config.yaml
balance_bias: false
router_noise: 0.1
init_std_router: 0.00936
lr_router: 0.00122
norm_eps: 1e-05
seq_len: 2048
Below are experts of layer 17 (counted from 0) of a mixture-of-experts language model. Rows are named router (the router's row for the expert), up (a neuron's input weights, with its number) and show model dimensions 0-191. Each number is 500 + 40 x the weight over its row's rms, rounded and kept within 0 to 999. Numbers have three digits each.
Before each expert's rows: a language model's description of what the expert responds to. This comes from a sample of Wikipedia text that the model never trained on.

# expert 5
What it handles: Adjectives and determiners before nouns
router:506522504394428521522491523536404494482503608506465403441624516502513478555528547480459437460505447490454523502494585455539488486543491505523491519500527452518486548505485557487541476542512589478518524472516559500498519488506430522501544544504519457571476511444569489532555522451486504516451465534454514480550433564472472488482512524503478570495451419610475547487516508536445482485508505559480502439523522527499472554559575486507568525476528532489486498541513447464477465548491478465472573496519533409498475532506467565464474560507522501544432535479524507512453535509489520465
up0:525524517526459505494472537555459586476566481528510460473525436523501491417497454513529434461515519482503512508518496506468486518481516557482498515554491437517555457447489500580481489510420453536521530457541537499473532512544470504464569502520447552555494556421523473441569535551491525477531574503500442468487511574514511375507580540503537463464497461538528540520509593521564455489510509518550568550540549514546533549467548505499532476582521456526463465496479529472516497563439507541567466534527569433462433491536507496449535484514459473549446539471430520490554469585490499492
up1:460495438461549503496501492498490514515536482507523534509550490502537486518465553507435457458504437582474463557518528463530497455453546395527462426501477575488518483548405479498478459491498507565520484418491511496580464490425541475509494534548533530486495521476521444481536519517562548473559468478480545442501586534437527463580521493458544550416440534523473520488491459479486431480416474533481485516504522552556528521500478537531455553456513589533472477577503517489510458522520428593424479495522560537496489509536495550535506517484486439519454425542525503500473549512455589503
up2:532576570481470454480514482504562568467524532493480471489487443461447497490496499529493518496546504475450447431517510528539556516484440494570559480479556558509445508591467543475500503509516533555497602484490590521538499537452458502454458486504492519516455503515470498462559456490484418521542537506446491543502506547445494472536455418553474479510474512524541538491443530459512595505501477476553524507522493504411500520498546496520557526399449497524535500465576546447496547548463496525547504531524417425452499401506512611447466486470549490485527506548494520523556544506513527560
up3:487497540537518489545475492508406572515488605523537495486547513482517528442462464494504491512519566462521463558422456516526517541521550488518521483466501494526545505506480498533434475535564468573452468576501554505454478579450439490497442472468466545451513571460514494470544437545556504447512533513507574517463505513513470485561518533546420575422536471551570511519517479455500519499533456515458560556456515487499489560458473499503476520464470490523494471525530576499599491469546532568450505541555553512498488557565493536569486476485547539488553472491432465498575459555437444497
up4:429434524440552566397453527478546494516501512500477532434508485479521584460540487534498503525421497450541522465526524498478454520560513482516529477493483421537443577543523509548487507516520541502500438452603576507503517512449510479453523460442460476518483496506444530505514519516528467445481540527524477506486515522452544527540467496452496478510467490425589458572473523528450470470471461499474450521460523465580544565573500549421528441471495544478468472598575505447473534456514486544528557544476508402524518506495462468491459518483526501524555483502566543547544514476569540467
up5:517475499490483597492520458554504457482560462512585464539483524505488514476481526503502474567437468503471549453474480437475579495500526536475534504533556506547472520563533523547471495464446500508445485517441477494545595510516451445503459499473463517513503453538454491527445464468445469500469507473565450451519502499413514516470489498549547481621496449516438503530544505522507554432476520489507493430565451552554534517483529492512434548573513593487535540543434504487451519473407512530535543464426573501542495508449500566458553477511516559442476484483410487501493526520430481521
up6:535447456462498490519487501482519521464510541506483537510514505523429495397482493486449485517527510487546448507478570556460493491509456475463479476465481455477508539444430522399442504479497569488494466495556563523536533507480536489474522539462464482489493562517524436483592564521517513559518518486496490495475508572526434542458603507565505489461438472533548491513461536523506442513486524546523406443546543527456487518476526487461540586433457466500433540530554449503478543512520501526508475439439484476557493404551517459473489575538434514563425413443517470501502531520457558537
up7:494546437500507500374542492536548503486418580509557484483567448479530511435511549512479483489595493494470535516558562506516419438440613500478500505508556537562465485534558506488476556511424498483484489519548514489579498478512451473477454517515431485503465488507514507539536508552495483529485474470542477478522523495463526458536483514573505564424548535531520467498556499470440586514529564502547455483409544533514579567506527469502511479562500513435551464512548453506545447491583531449456465507527523495419535494458430544491506521515501485483508512555533488526490505453463474511
up8:406563488549495470490504541534490473405596465434527522560534509535494539509503476471447458488473498530588481512514589435531522516470489493560469528502554493548534532485519552531527464513499484518441456441542484535540517447480574497534589500590501459418500504504491477496472527420486548486499509505447471462570555541484432485479599440513510489460471479503406523398536470473520527542466453499462499499512519474539482573546538513536548517491530524498470479498495440549521513471515546497453474453501525481472478477490531466467529482425497510585569492480448449509563477557481539452
up9:523505450449531529530510532581500512513509493447430489484553568485452528511481512610451471465445449429450464481522519487488510475542476494468481494568531481495523444435539501513581471518508545456535521527450536430465526570462450400467470494480487458447534514481514527476527425506509470541483412525482488515467522435483480443492557545461534534510509543572535515445467502499524516506574487469456489456476515498514576498502483506434499546473548477479578515537598485504534545513514483506531550479465570476544528574483557626483493477519517543534536484528544485563510589531461477538
up10:490509494470645529579503498524563469468516537553537480387426500508510479551499515531411507515522546464447446507465460547539448513484514536519518525457605453478563521485536558586443495560518452435452546509542540524498498537547431482493540543517471574465496499479477485446479467413534476553532551497522511564510475528482439512471500520482478487535553465536469439441487477533533478538477498482508528455456523501471512537538525441484510515429447560527509498498494476484517437449517544495471493464523556499594540494490504561508489530470575546464484502475495537450600478511528491492
up11:535462488431519471476485540493537594473527443439488508480483496466531470481473554500559519526457451508547479560515504493549498550527543528403542455491469491494485541500488515498522544561598494527525548435504561601475496479544517511484492486513535582587442480485482490457549516569461519419462515511512552468505468567487461428532556538523516499450451474502473489517417490466528515487605448521543600542546487488487486499513478491473543507399566469481552477484516553530561456458469504468504513522532428529531476491506527533538509546466510455471470561512463548506570506520480517400
up12:443495450417530507503511565507448514504539493540554459470527517525538513559443441511521583414490470534426542473442525500409466478517425462543509473439526465549505524482479493483540450494505496578511507516514476489493557541489529600458491586435535485485545521475525539527513463501523552490478528558448512534496469572454503523387519528458511529446464487456499521533488500546419451469440561515457459546425550516518450425477481491538526521500513533536496494479496436526448482491481455525501554499549455471527424465543505503453589524548491485547513508476488534511408539457550503494
up13:494488559549534471435485503488461459459484523447527521512535583470475471515503504462456500412464464582516505585534578487516487483497509439566527518454455520512449529526439510514519444499482593503462477535497497543511431473500551457563523441476487448504528508524474448594512462514421521502539467536510512462495484527494467436534554496536482536461524505493484596494465420540486535536456492500389419505572477437444453489452525544503504524556477483461462508520414538529524529488512521435468479490465450576437563530453521502554473533539556510504529511435493563516509499453437508498
up14:561487487502441582481454469496469445509534567493456451492533506516474504539491511516472547518447475539468539567530455491551563504503529466455468520500558572532437528469531522523497574434521480512593393533538592559490465506526505483463498505481513460521437531416543471436516499446516436504463451510475509548533519470511538540440484484506473482489477532514464474553492571549509509459520531565530509512527438550510520583483465485573512521435476504453463447469457505524450477516540439473444504481498541436532522508486438582497459496475530444535448524412600456535517452518489452476
up15:521561558528452484473466489462470505489456557563537482487541461442466472484472470545523484452494601488509489586508510456507483482505475421467513495521413476540451499490508489493493515512468526423463474509523555483526483480477397531459544592442519507527496448485558518606540539485514440497533470579546545465511565512567533445482530543511454474471463456525539442603511528513564466535564499589455453497493515502531466546522454478510573494533507485520514480513523560452560552502527438407480440533529502409536499535508514557531457483509453475531488512450507517527507438496525488493
up16:436537553490547412541557460464474421452487495536565506483572481536505520477461547479508487529448515483573524461430479484486540480436498490431506539607573428431499503578449471510521527505541514504511504502519553515509557526520543498477512452542460537431462484467479494422476512498529496503501525517512466474494431517506466482508531523561536461418531449555550476428540509527477603487473487436535485474470557533492514507620496439505551599472570568499441474552519460422510516488478481501458468432480487462502464531542504518461504445527523501513479455488499482556523496511490475475
up17:504456437415516486480508458560460384478498530485471513534591475546509494490465492539557498551500584541467507507559555470446511554512534478503458488505525500492472548536482561471512511444476522468572512561505474525508485509517589554480529531494507534536469494546510501448488454495492470521500437520525405503520498549408575527488466446584533481466494454461456552458436542543487557446544479498464406457482467538486465535464391491538476500536475434514510488439567484536492506505474584516591506551539532468456543510499497479471463536525525521513530537494459438474508476474522553562
up18:472499508474469552489519518513587507481509473475496475573590496509545549500580563454473478504423497550485511486482512484504517480459542560454514472531441519482461484512481483564539533493512498552502485441418520471493453468492494467483533546548421566516472500488434441424447453551498532478486531564522516543501482477514539525522556489501521530532563520533465530519527428500518481554535589443456595350550605554459510593484532475500441498436516456420538497445469557479501509540542506498464556487542519477482471496460463485547477474493467442474477482526464476480456511488499522469
up19:456538457532493546492479497527482477510523507483518443477618500470497489452538445464473472557538473525522569526529518456481457502528464580504474476458507550465481514478524557569526479519491540435525506476552544468429533479545479454502566496497483566555479430522515547495468448461479516458486446483558445538570536518420450524545536443471513516487524486499504527437554524479452465546541550523521380414529561527528545532461502532514536544448527517513517470448488463510543551479524444563457560555511511499536488460526461451523548478427486497384521537427505485467486464550557550522
up20:465491527505487490542533501509553500529519517450582511436611572507525494490511549479451501506459481522429533569461503489461525507484513506543482474549539453556456444504437447447516472498511528453506467526557379447521538500521503483562518483551474557556545598525540467480452458470485478517512474488460468457516426524449460532468531412528468521491474416500559466471525461429465474499520460551539449451448492453550493488480525472534509514410502474526541504500550513457522518467537471548512508471468574570435556428542509489473504520561450551460506530490437501446500518439553510551
up21:453483543543539499564435496482505527442464487492460503510539536591559580497446535500550482509434501443546452491503419521491456504498446603533533582514566459503461523587504502489486507539536482537406511487558507473517531528485497489556508509470465486436515578493464490502498462474530488508632487418549522490473437533532520530528480499475362505540422445539483519477511451492471478432492515493484586596522556547469530540481557517518520514475544526461512539497511487498529557520490499515507524517465547437520467580567491481508520468495502480477490554496534486480476504516545459530
up22:545444496464545609536477475520549477513527531436507501465478474509543596483508563461478464539493470522533490565557545513519523461523413459521570473544543481473507533504522582504430494433435486457540505431524514498481521487468523580516453510504542455481495521545486501494527529480489522508482512514543442497516550526457509509516527558473492460483385544551437407389528514522475518515498480551534478527502477480531594515540546554491488488512512485484560566554445457553456469467528469500534497529495537444514519474532533471420539526425538610530454424505497493490514471467459526476
up23:515538475520534538604440512481559534432512526521457482446552494546520520504485508456431531544510499428541448540482490511464554532497437446518518453453551431459514534503452471486480453493499507496498447470458553490472543525484502467513463537480469477505448463526578454521476520476470476427558432530520527486496462495542526460492584515473480425531522493565512544464482519552460430514469530465500476493516439516553547506480569459529435464481431498608508560621490494444524521506465476469501531519498547430535503511549532588459482480531435537478504480449445427482529401493498524489
up24:523478554443471531523543550470503444488487486540429456530526487543527536448505515511455540459505474456491521492484561438462484524564469581444474480533526443527538465530482530518576437502467423508487583471542541489448478565571483505517452494481477488472519522438492497571543582570559468514509543493459472545568534466564431447499476481455459491551450398577487512498457541604442546510587511474524553512526466489475499455563468493497544459494487503525491501511590522478518498520505532489463510501515518442506478496453519468461565547547531492575483449444501505484517548547573464494
up25:472541477507542490571597525499543538496517462513474581565471478590514513490505491490480487540443477450462561527497484573500502467420477507506482479411559540528434491405426489446502548432498485495497449490504522592485536515482545447411452468501475531505490526502510480572513490527544503587537498468550512512549454582538508485563537459477506504469479529440543497488460498469529534483547512525561418471540523399490517485460443492495564573529519489483568558499522545483523521472533530566562549442545497483498543519446510522454465474560548460500504489451517484519518520491545467554
up26:470465507524539467505476544473418541409497458484493485532497489567522523520527530493487534455514546569504641414527505419469522470494466502530489486507554478513503558566481482552406493530533531499569486460497520519490462526547537467459533472546511514518504526472494536449532508459500562491487522466499490545512478490480571518525485520432568534527571420503502459404474479466552506463470520592515516418526488444494539497520525534545498527606490414462549482489475551588481456508476431497500473535454497422495391503547460504480541497497506506529537505468476528483462508552475509557
up27:486454494496473501498527480562473468634482468532537513508583520504507462526493519565578456489544527509494517531551452512533479515469559546514503509584498495493515460473549471518533535475438513531509474441546510491472549528483515538525482537575459533557438461427560486475502540498466535508448485524474441491467544516478534556524428448441530530519424517501432480553510536469476489495561489613542477487463501492466525498583540521601484529518528537584465467499523529499584485475556565482424496481525506469478501528431496457572530416534500440504502456577528489482467550543466484530
up28:491571532586472478558561411541367481492409528508444538437496545469504482520470512465564507450504464557514493539476461499464517450520490527497514495474457450465477532439543540547489520458460543496488452519544565497548457522488496486485381508589480485479484506492501485546509451513526548549525547451437510465524465452512544488493487493500493469493520551534539523503483563531397487446507535514444508545518533497465522494510553490457501497450620489439460494521445454474537503536463547468526507558472481470485582527492453482533514512500539586492425476407475554512536528512480507488
up29:497486612485506456559459553503532528495544504495510510518505459501455493475481571465560547456458507505554526492518460519500482533436526477492541472516575493540537476512480428535571481532543504491539520468518511490509544549519531411484549514533470470453527479405494463474495506552562540524569551504449501436555488555630478442553529461533552469545488438553453508446414486511540554484541504446549578539481529506443491547529530508511508508502539566497563513536491554490452466560501438493436478515555508512528506551472445530545526454582543488494425429516488506491545536486542473502
up30:452539552473469512515489555433538516463472504573480514491516506444457549437476507518546402537469500493580541501431514530582475545525531513502503460559500438402491436504469491472484514504492491491484512487479541479488449481503444473474455552458498506514496476444499452476542504436425502490487595486511561448519474469561569532518454501507504537490447545548513495538514521605454515503562518497496563518549498449550475557457522486447469513516536453472476499573489449451590520496594418471496547510458591457474530521538474527554438467559506546489454538545502495487522520483539579506
up31:538537522500540455502501531481528456497463503383502446511565517457554456458559610491535488499482553531525466498543516508485495480560525493604508545478580501504478524478494517508530501503478461564548529531573468538522545501517512490552499426502442449540478519454472449497496480556483557597453465503524484471496473519457480481439492434549505503449463511524531592507488475439439392456526526541504467451545468540542499497463546550523531562519604548477566526454545498530527502562516585529467441496473513528444532528506516483511473424522495522562497544516500489507553493482453511571
up32:579562507502503487545556506488462471465490520429459499513395531500543562545485480425532533532424506515491450564476472542511525445568498518468516476473512475577434483478479503480525464554484489472491521447559518481530549522523386476496515510454449467414490505515502486575393516548479489560491477555553528495468489508447469475463495503496603518571423471492514484536387419478501497504435512563509514427491483526451457525502591505506541496509562494525450517460532489528474476542512498534557493525516445447507474504517504523478544454474543510512468531425503524540516529520473414499
up33:477566575447541503526505541515533487474520505533459506527521514509502488460565485503507492469437461511503538493567482518462578483501511538467485408463444487495423543574557510481501507464532500586410546521585456520542504531477506531441484536445572476499457523472489475534510525507492511480487596486501482511526467624509519477432472478514498486417497476462539487455413450491511452561440532473528486480523484470546553516527479536489481536380480494480524516534535582515559543512468497570536504544543470551476495482465488508474453606535540461543526531443412521492540492513491554473
up34:439482569502500505529540546519471554474521569501467577508443468534529576471480526478486477478528473475557430491533510540530496459446534563479485467516503514516505441493566511442568521470474475515500485385574503463537457612440495475492473495570520536501455459477521550503483532466498493545589510643455464447526506559559567499503486529469478518564446529462436490539486454509585530474526489500509481492502533500473494498490569492528513532503512475551502535572483441517529539529486415500502532550492544441482542544496558456547476433425531489492428535460521477511538500494555510520
up35:468510437509517480539514494487533437509555525506544470483474422485497486489459505458492545456472424536486500536464523525482526490525477436537531506445501494488504553502482477539556533489502529543523454431505512488560530426501472506459468535388451432519445508522509515566413476524501455516565466497678580507514582466486510527504510460506515491491468459466488475420512459443498421477472485478472428473585482466474484552556509484467501454489529429540486519578438477551497504532532527462516547537500496538498519554492465512505426503456498516497556559467502458469394476535534549496
up36:439470480507511484505501526490471543538539547469570519472612513535526523499463500471523453511510470500529511568536524504498526519438493550492584454412469531525459501483523479520419478544568560506532510543514395526468474488464465506510476538480532555507546524484534472491543514512536520487507497492490526433545575494476415483518470511507449468409533463484522543466563453453491439520499493518469475547439550440541542527426512475472401497517481506570514472517512441504454511431487482520505533560635593495485468488485558505536505591508518473589453466480507557485514533439516496511
up37:473506494500543568474498502499483528535530544464542501513479548548478539512453515553504437569538452520475517445534504474496457477444490583499481553467556404511498490495600491534375433472486443451551523509479469481472496502507482407522525554495487522475490494498498472510517537559400459530525478578491563540576477456562441499506422448472506501498493471555497538465578493513440490515530483517551480471503495550499567566469583574476473441545537506492526537510440534516473472463526541497471530473487576416507472526523498490453520484438429573477453545476509439506497489453527485535
up38:525515521428550467542504500477449502507497500560466477464494578498495480502517459481432484558549432451491466498492572496524476498518430497442525553532525508549464451452457521550475416431490460450471513500554530465468491563513480487555513510538461531430447586482527562538572465508498436519411458483478481501578544476521461470568523425486520468537417504419484484531541501494524448457509468548485467481483485517497496461447556433482516420475442501537479533524528533499489474535559569493450514535618459498524558470504461477479510489454448553549522563496550454506524533464503535445
up39:540520525452494546521461450548504528526458480521462466536504580533504484490490494504518540510500506468484490509504458588468438522502496561580459539465487506504409504495480550525508550542511528541443484573529491506513538504523458502456450513569481492543559527524531518574546473488609471500540497550493543533504502467430464535531496505596471470542470550434526408551549486470462480489440622519476484481511489512471482480452502441527586531491449451481559500480541523525432523532437517555554549581479455580548492541432542518450449502574517490503446477482546528525502512429528504503
up40:514542511502502537515495453475481526545511608527599533463500547455535497554506494450491464558462521499519511535495467534537478494547514511450462460471565509446428435533495521500462505499466509471526490523486491532488530432469488503545505521467546488542484542515462500471567497504524506472480471509530466489469527588510585438553479522595458472452495469556487489521500456496525464531495478459469513515574590462539456505553518513467530523540463509546481444564441495540423518549424600545557488404475486489447616561438569527456485473542533476460496503430560550532504530495449500538
up41:470551549506516450504398528514537439458452526502507496493563481430525552512506510528466501516416427486513551541467460482507582548459572532389517461418507523559487461523499538474431480504498468511538460431470520457493515479456495547507505530506489520489533474436500452512499490491449480509590529464454422503509440483564490441503479514519508520493411506533469537529468471510544474529496531484493497514494539495541435570531497493583502569513499491558468484487472527508484502521500488503433560486516507456481512610581550547565505444516526517537503488410474450443515606433457482515
up42:484528564536465582542505453580514538569381437515478563462502586535491502521519469507535484470504495451519461500543535510524490613505510520500440554462553512496472553518546515476459500541488562508493555513476521475486500467504550537536546473498459533505514501560474525475479496460520446584448493459505482503477426566489454485492462469579479580504480578518540506503468466558476487570464484471465548463569447460471524508484528441466504491433500544546475485461463476518545580506502510502510527490512505449560514546607498496539493557472466578456547508434508537470425515432550475520
up43:502462528505546483528492543507514497480493578485551525511529557520479502549472479461545517496510516437510535410554506401570445481554603437446441441504509519532516493460531531475470549495499543499428465481552536563460539504421467526517517539472502483512482491373510535449589531517517470499556509534578459517485488491595500514461439521519461528446417477501528494504490560483499550495512498480490553467546522540532528546559520541524517502476440549496515439534502401453532520477469499522486609488454547491531527540513561474455530505477510510550478476443541523524485560551466520441
up44:588453484417477578546469531486484610434490467522470503507491532527582513532577497458486547550520460454551544523502504454523546445508541539484445479504536490516489548552540506589531520512545489489570468527527455519510504441521431500440510544553500492477485438535465550490474528532524506448532490495496495498479545485419573544500447536447447532513553488478502517432572563497511544470528454503514500479549570570468517513470519507537426558462459507513528514516453451481504464551495454515533487494527460436460500527507480584467524564500481447493522557480485526522572423588466547554
up45:478401463491467484581510519532486527523444428456468478597495509497541523475520507513506445521516529489506524524503507512521480525531474599528559442567521449473467526453475535457502517451471486478507552556445470492498491481526460435520558470536443524462594458517554527467529531439432608530545451493563460472478454539533467533497571519423463563499464445480499542513493535571445549525485491540444529503536497518488492558434527510537496551576462519410502473460491491485558452473498437538503408505472528529461523532519562506534570516495516439453484431497552520517555502491487500496
up46:446547511508503545562476514466504531466428539468527480471542495537478516460555503521520484382545401490525519478463429562529537492452506548611478539562532491525474508465528529498470447428424454502531550503473517502511520534479544511459442545512528417580447489505508502507526471564505498540553456519419577478538529486515536489507522567469488515476445473549476470545545426453484469485518531463518498449511543503500558483481545536451402498487521423488591481500532413501470521503511533497530513581586516569485498481477510565508495516500555469477474481509445495457466471465435476511
up47:516427547498465541523460496539447496512441572531516477559518520447543546464480536600512517495530443535520552522587485498491578497504576493413588465503493535517550517569502487486491453531531571533477425483498418518463567503471508486437546467512486524487450446477556478515494419460535513440545424543543488463517453518443532532493400487506546457480510483518444533437497476555550489486557470520517557485515501487511503525474452541536486512526463510428539487480511428493519458461544523575518516562536478564523573542500515504582534519523584549507458467503490515501538471482449503501
up48:477475505482472512512564478548541551501457502519490458445494460453532530547445477547529476557492553542441508553537487522529480507462552482483553614518496471517528572461494522534479582508508588495516501507505515483471471478502434568441569518528494522522505454521557466562515527574454490517457500482585541502474468509510568472533395554487619527437516458439506493447517543491514508547516504480419448415467529442458468555547446456473556469468494483413509499489518566481521544543520470455470544467442551494527518505549478511513497525558500532464535512506517526486539511471499574580
up49:491554480491473483565456474431480530465505559543493455410495547468567523546506571464477469425457521487494491476504415508576518513481495557503478476604460495480485509509506452455518524445505527534462509512559508521555519486501519545550523464503483542539506482476477496537456509497471488557536457441478500426467430458543586542451514508561493556567516440576509533494524504465579434427464508488540533462471541477550517566494493494511526604455465444561411503554544504498528451482403493578528486499527529479526421505473529526518468510531553495494509526553460547495513492435491542524
up50:537528500454452503539569454530482479543499506432474516529490540466528440466438503538439509524585503502533522524418491469496477508548450521540467599497636523484481464460512511496521511487584514454488460484520490468532457513529486457498517499507525522510501448565489537454471499397453465563461483470481510518591513483476483500460526427488521500588499530463523509497490520439449490465471496562533452487393530540478509482478489439553573511554526459484508408482395536458532445565555527496506561451538475466538550549569515472494509550462499568464507504510503500515566510495496518446
up51:478540520531483445454507439555506595487508429542560431520561524575505473465451489528494508520449433463483560506414457444519540463445506479496451477504532606475450500527436466542551494537475465553497464502497479488464559536458545574484546502556491528519428478478489503487498494442525450473560514455486472511446459504439501507507548507576557493512608487492497529496514505446448555565417486509491509456505469486467454592528495473468501570430427446472563446517519480451545487512464500488455567441574483505499489510531473492457444479474468542556463480483530486516472515501473479460
up52:486496504475435502437506524567517505453503509468420527485534521527517536442554547483499475476577510478516492503460563470450498472473550550448497446466459490506503538426548498498505547441498499448510467500536494511490495507554478540467499494492484507517514513418521487489494493458479509600550521564502391555468462409451525524514471508487502457450542470471495433523490507415466467486565511568561546534522546450474542564524549455534438516515608535502503523569499474468555489483416490447643448475441514469503454504513550501517491540514548473533597561480548480523477510521515491525
up53:492551535524535458548519525420519422427476571507500499497565466454541558499475504457547496497460458560469467441516565476520504506519524494539507516495457462548511442587510482403504502538526551512467520448465447441522549534435489462441474599566526544487479442488492528473476411489449550479521547542545477469470430496519547438494532485413475568472507481503449559484500470408540529450453503455489475472517485557505481544559500567488491526461546456574500533508502515491473494521508507527462517522419494435441496542517498547507533485501543539431485580515473418498515513547530510529
up54:518531486456524513508547487426458421561425461476485541443475538417532546491508582477491487506486471465481477492533560492507511439483520539485482511478527508535444522493548476483514531525465520440536516481552442429504562515493517477495506514565413508443505537469467481534545499473432472530515498475471434557534455531455465512512430446528503516498401529566540461452464456503450472436540580439532429516455473475519595553548529489482498514438496471560504480479524486527494451461436512509484486485541463453535544514480526490468571447495536505487493492618611496471515506444580526522
up55:462526482421488505415535523458615505457512530503441558485476514463557506537478509548492453493566426478513426491498500515502489429515520542508502470487479502531520471632558448546461488508494565467423551494532574509525503533458512505437582535467507483457515449429529523445530578500521489572503509499471455533564506574486458523448451499446513545510431507525546530523512501463480542530495544506489545477465481453447474547554494499520479571498547477481519506537518492454523545510520474500460458549494534523576561536568560463489619511509494540543498487492571436536540510507498485466
up56:501499546505525514558502517502489523520487478508479439522462515508507534551484439481473559502512502496467490429512481461573536557563554451547489498557452524452487480445511479496487575533466536470417503482588521501464569458517414484478572477376502528518450513447543532557544517495455585522545452543558506456402470465485433544473475461499454493561467450475480514491545537511519478457533500570495472468496435477467542489471565426507549519541492496488503584575513500483528541470526431526485495490493496445529497444503500529482437459445445503487422561513495563521509505573545489436
up57:501531504486372544469536516463523457523494568475509524485474507488489503429509528580477491619524408545461521525479562555511516447538513557514475513438460472523470506517478493465434495486572568487473498499484474449521530548435500527458521520494528540516534487523498553515499484477474566563433489548546490505568514485437504481474566435480444561485510483459476461572482471492532533585511474470513463474539511507484465528507496492457510435502594513551489499451591475563434494516535537440469566472474485524501528586567491490498483531538500567522472554434492582550520512516562519465
up58:523530460548528458479545460497365430526510483589538518456526458464502494494489561494517486523474487564479517509440510464550515501443525500426502507523559541554486505489568473532579530496523487508534472517585508501536465517524532547533500418444482521518489471424539518516474456527564440582547469488465555503502513446528463520487506516494474486503560461478437494465532589518544519490492518489516486485536553490455498517505485486583605471447493547488507487490486488565561518482482466494519456452572575484441480556546450445506449479560529516546553484495542490538620522542514515423
up59:501515496497495518484505473506489498505522477634490556534502533483518423509448480491464525558514513526475486529517450509533438464520432440453455564517531522444478551437552515484577406445526506473575432427476503465409520495606504525450525528546466457521487500563510471498532568547495468505432384543494450486452497542543563541459522434415522457532506552570449517444492493532517476544543556493505509577587468494488479510535504438477493497478516515532493546459464558428470519515535557496515468473533461532535499518507504497513499509510514566523471524468504521536501496432491449523
up60:496499482510516440454496548566528502523567460488523470558484457528485464480442524542494513520469522467526475512491410406533507436534426420481529562442606543484520471546479547562534558492542474463528499536505556455461509458585495500576479492498535513448491494525524474504467562432458559543536496454512483491484425512493459423449576538476524507567562503541462556422474483478517496576462500462518545507535556491437490460455518497458537538583532520463490515524483450514508543484491502409480572505523513490557488444427497427451512556496518548498504480504467495547473504566519512492
up61:500511451458539485566506477508426485458518545520482566531495548446529491484481482502476519496501467540477552582499565520566415490492580515499487549556534477534543490598533442474493554596549471451476478485473488576498573495501451494500544545482464448515496461558523538491482478509466615541479510573443526518541523467459521539532522445488479563538507467491488484446482492471496551553564560489512523463557432505476394504472476548564546519472480561531502482456465508566517459472552490501409563473484471457456512504522538462545487559534432499544443532463477497559511518460527502493
up62:450548571489459552460470549504544487492515531488505487489471522506536458522438467495515448521425513485479534585527508516450520506510458477488489461536447407490543497449493510459489454494496472466475476503566446547439517438520512585488491504474460520492482546543540519508502470533542510465559449561515537435429502480495477483517528434517488464527511446518429477530514463518530517524512478522503588480581551514530491463453459531447551452491457501579544492493523498491532489524611493564541533495473592548550581521603534537529423519575497569536512482452476445471420501481521580460
up63:568494519472445520518518523484425443469542503492431474601498504412497546461459500517492528510507450452601530482533465516430405519415497512517513528539538459523483537447457471509505522517501507496556619495545537499490480542525404492593514494538494554492477455510505529521509493523533518487523525489507590483496495552531471441476434497496486528518537424542554507508500480536444500475599515500496464549476526510548476457530540461554510467474489483479477540570494503435503531488520533471461482526474516484488509541519522559559570529511542482506504463447506518576618554556454489590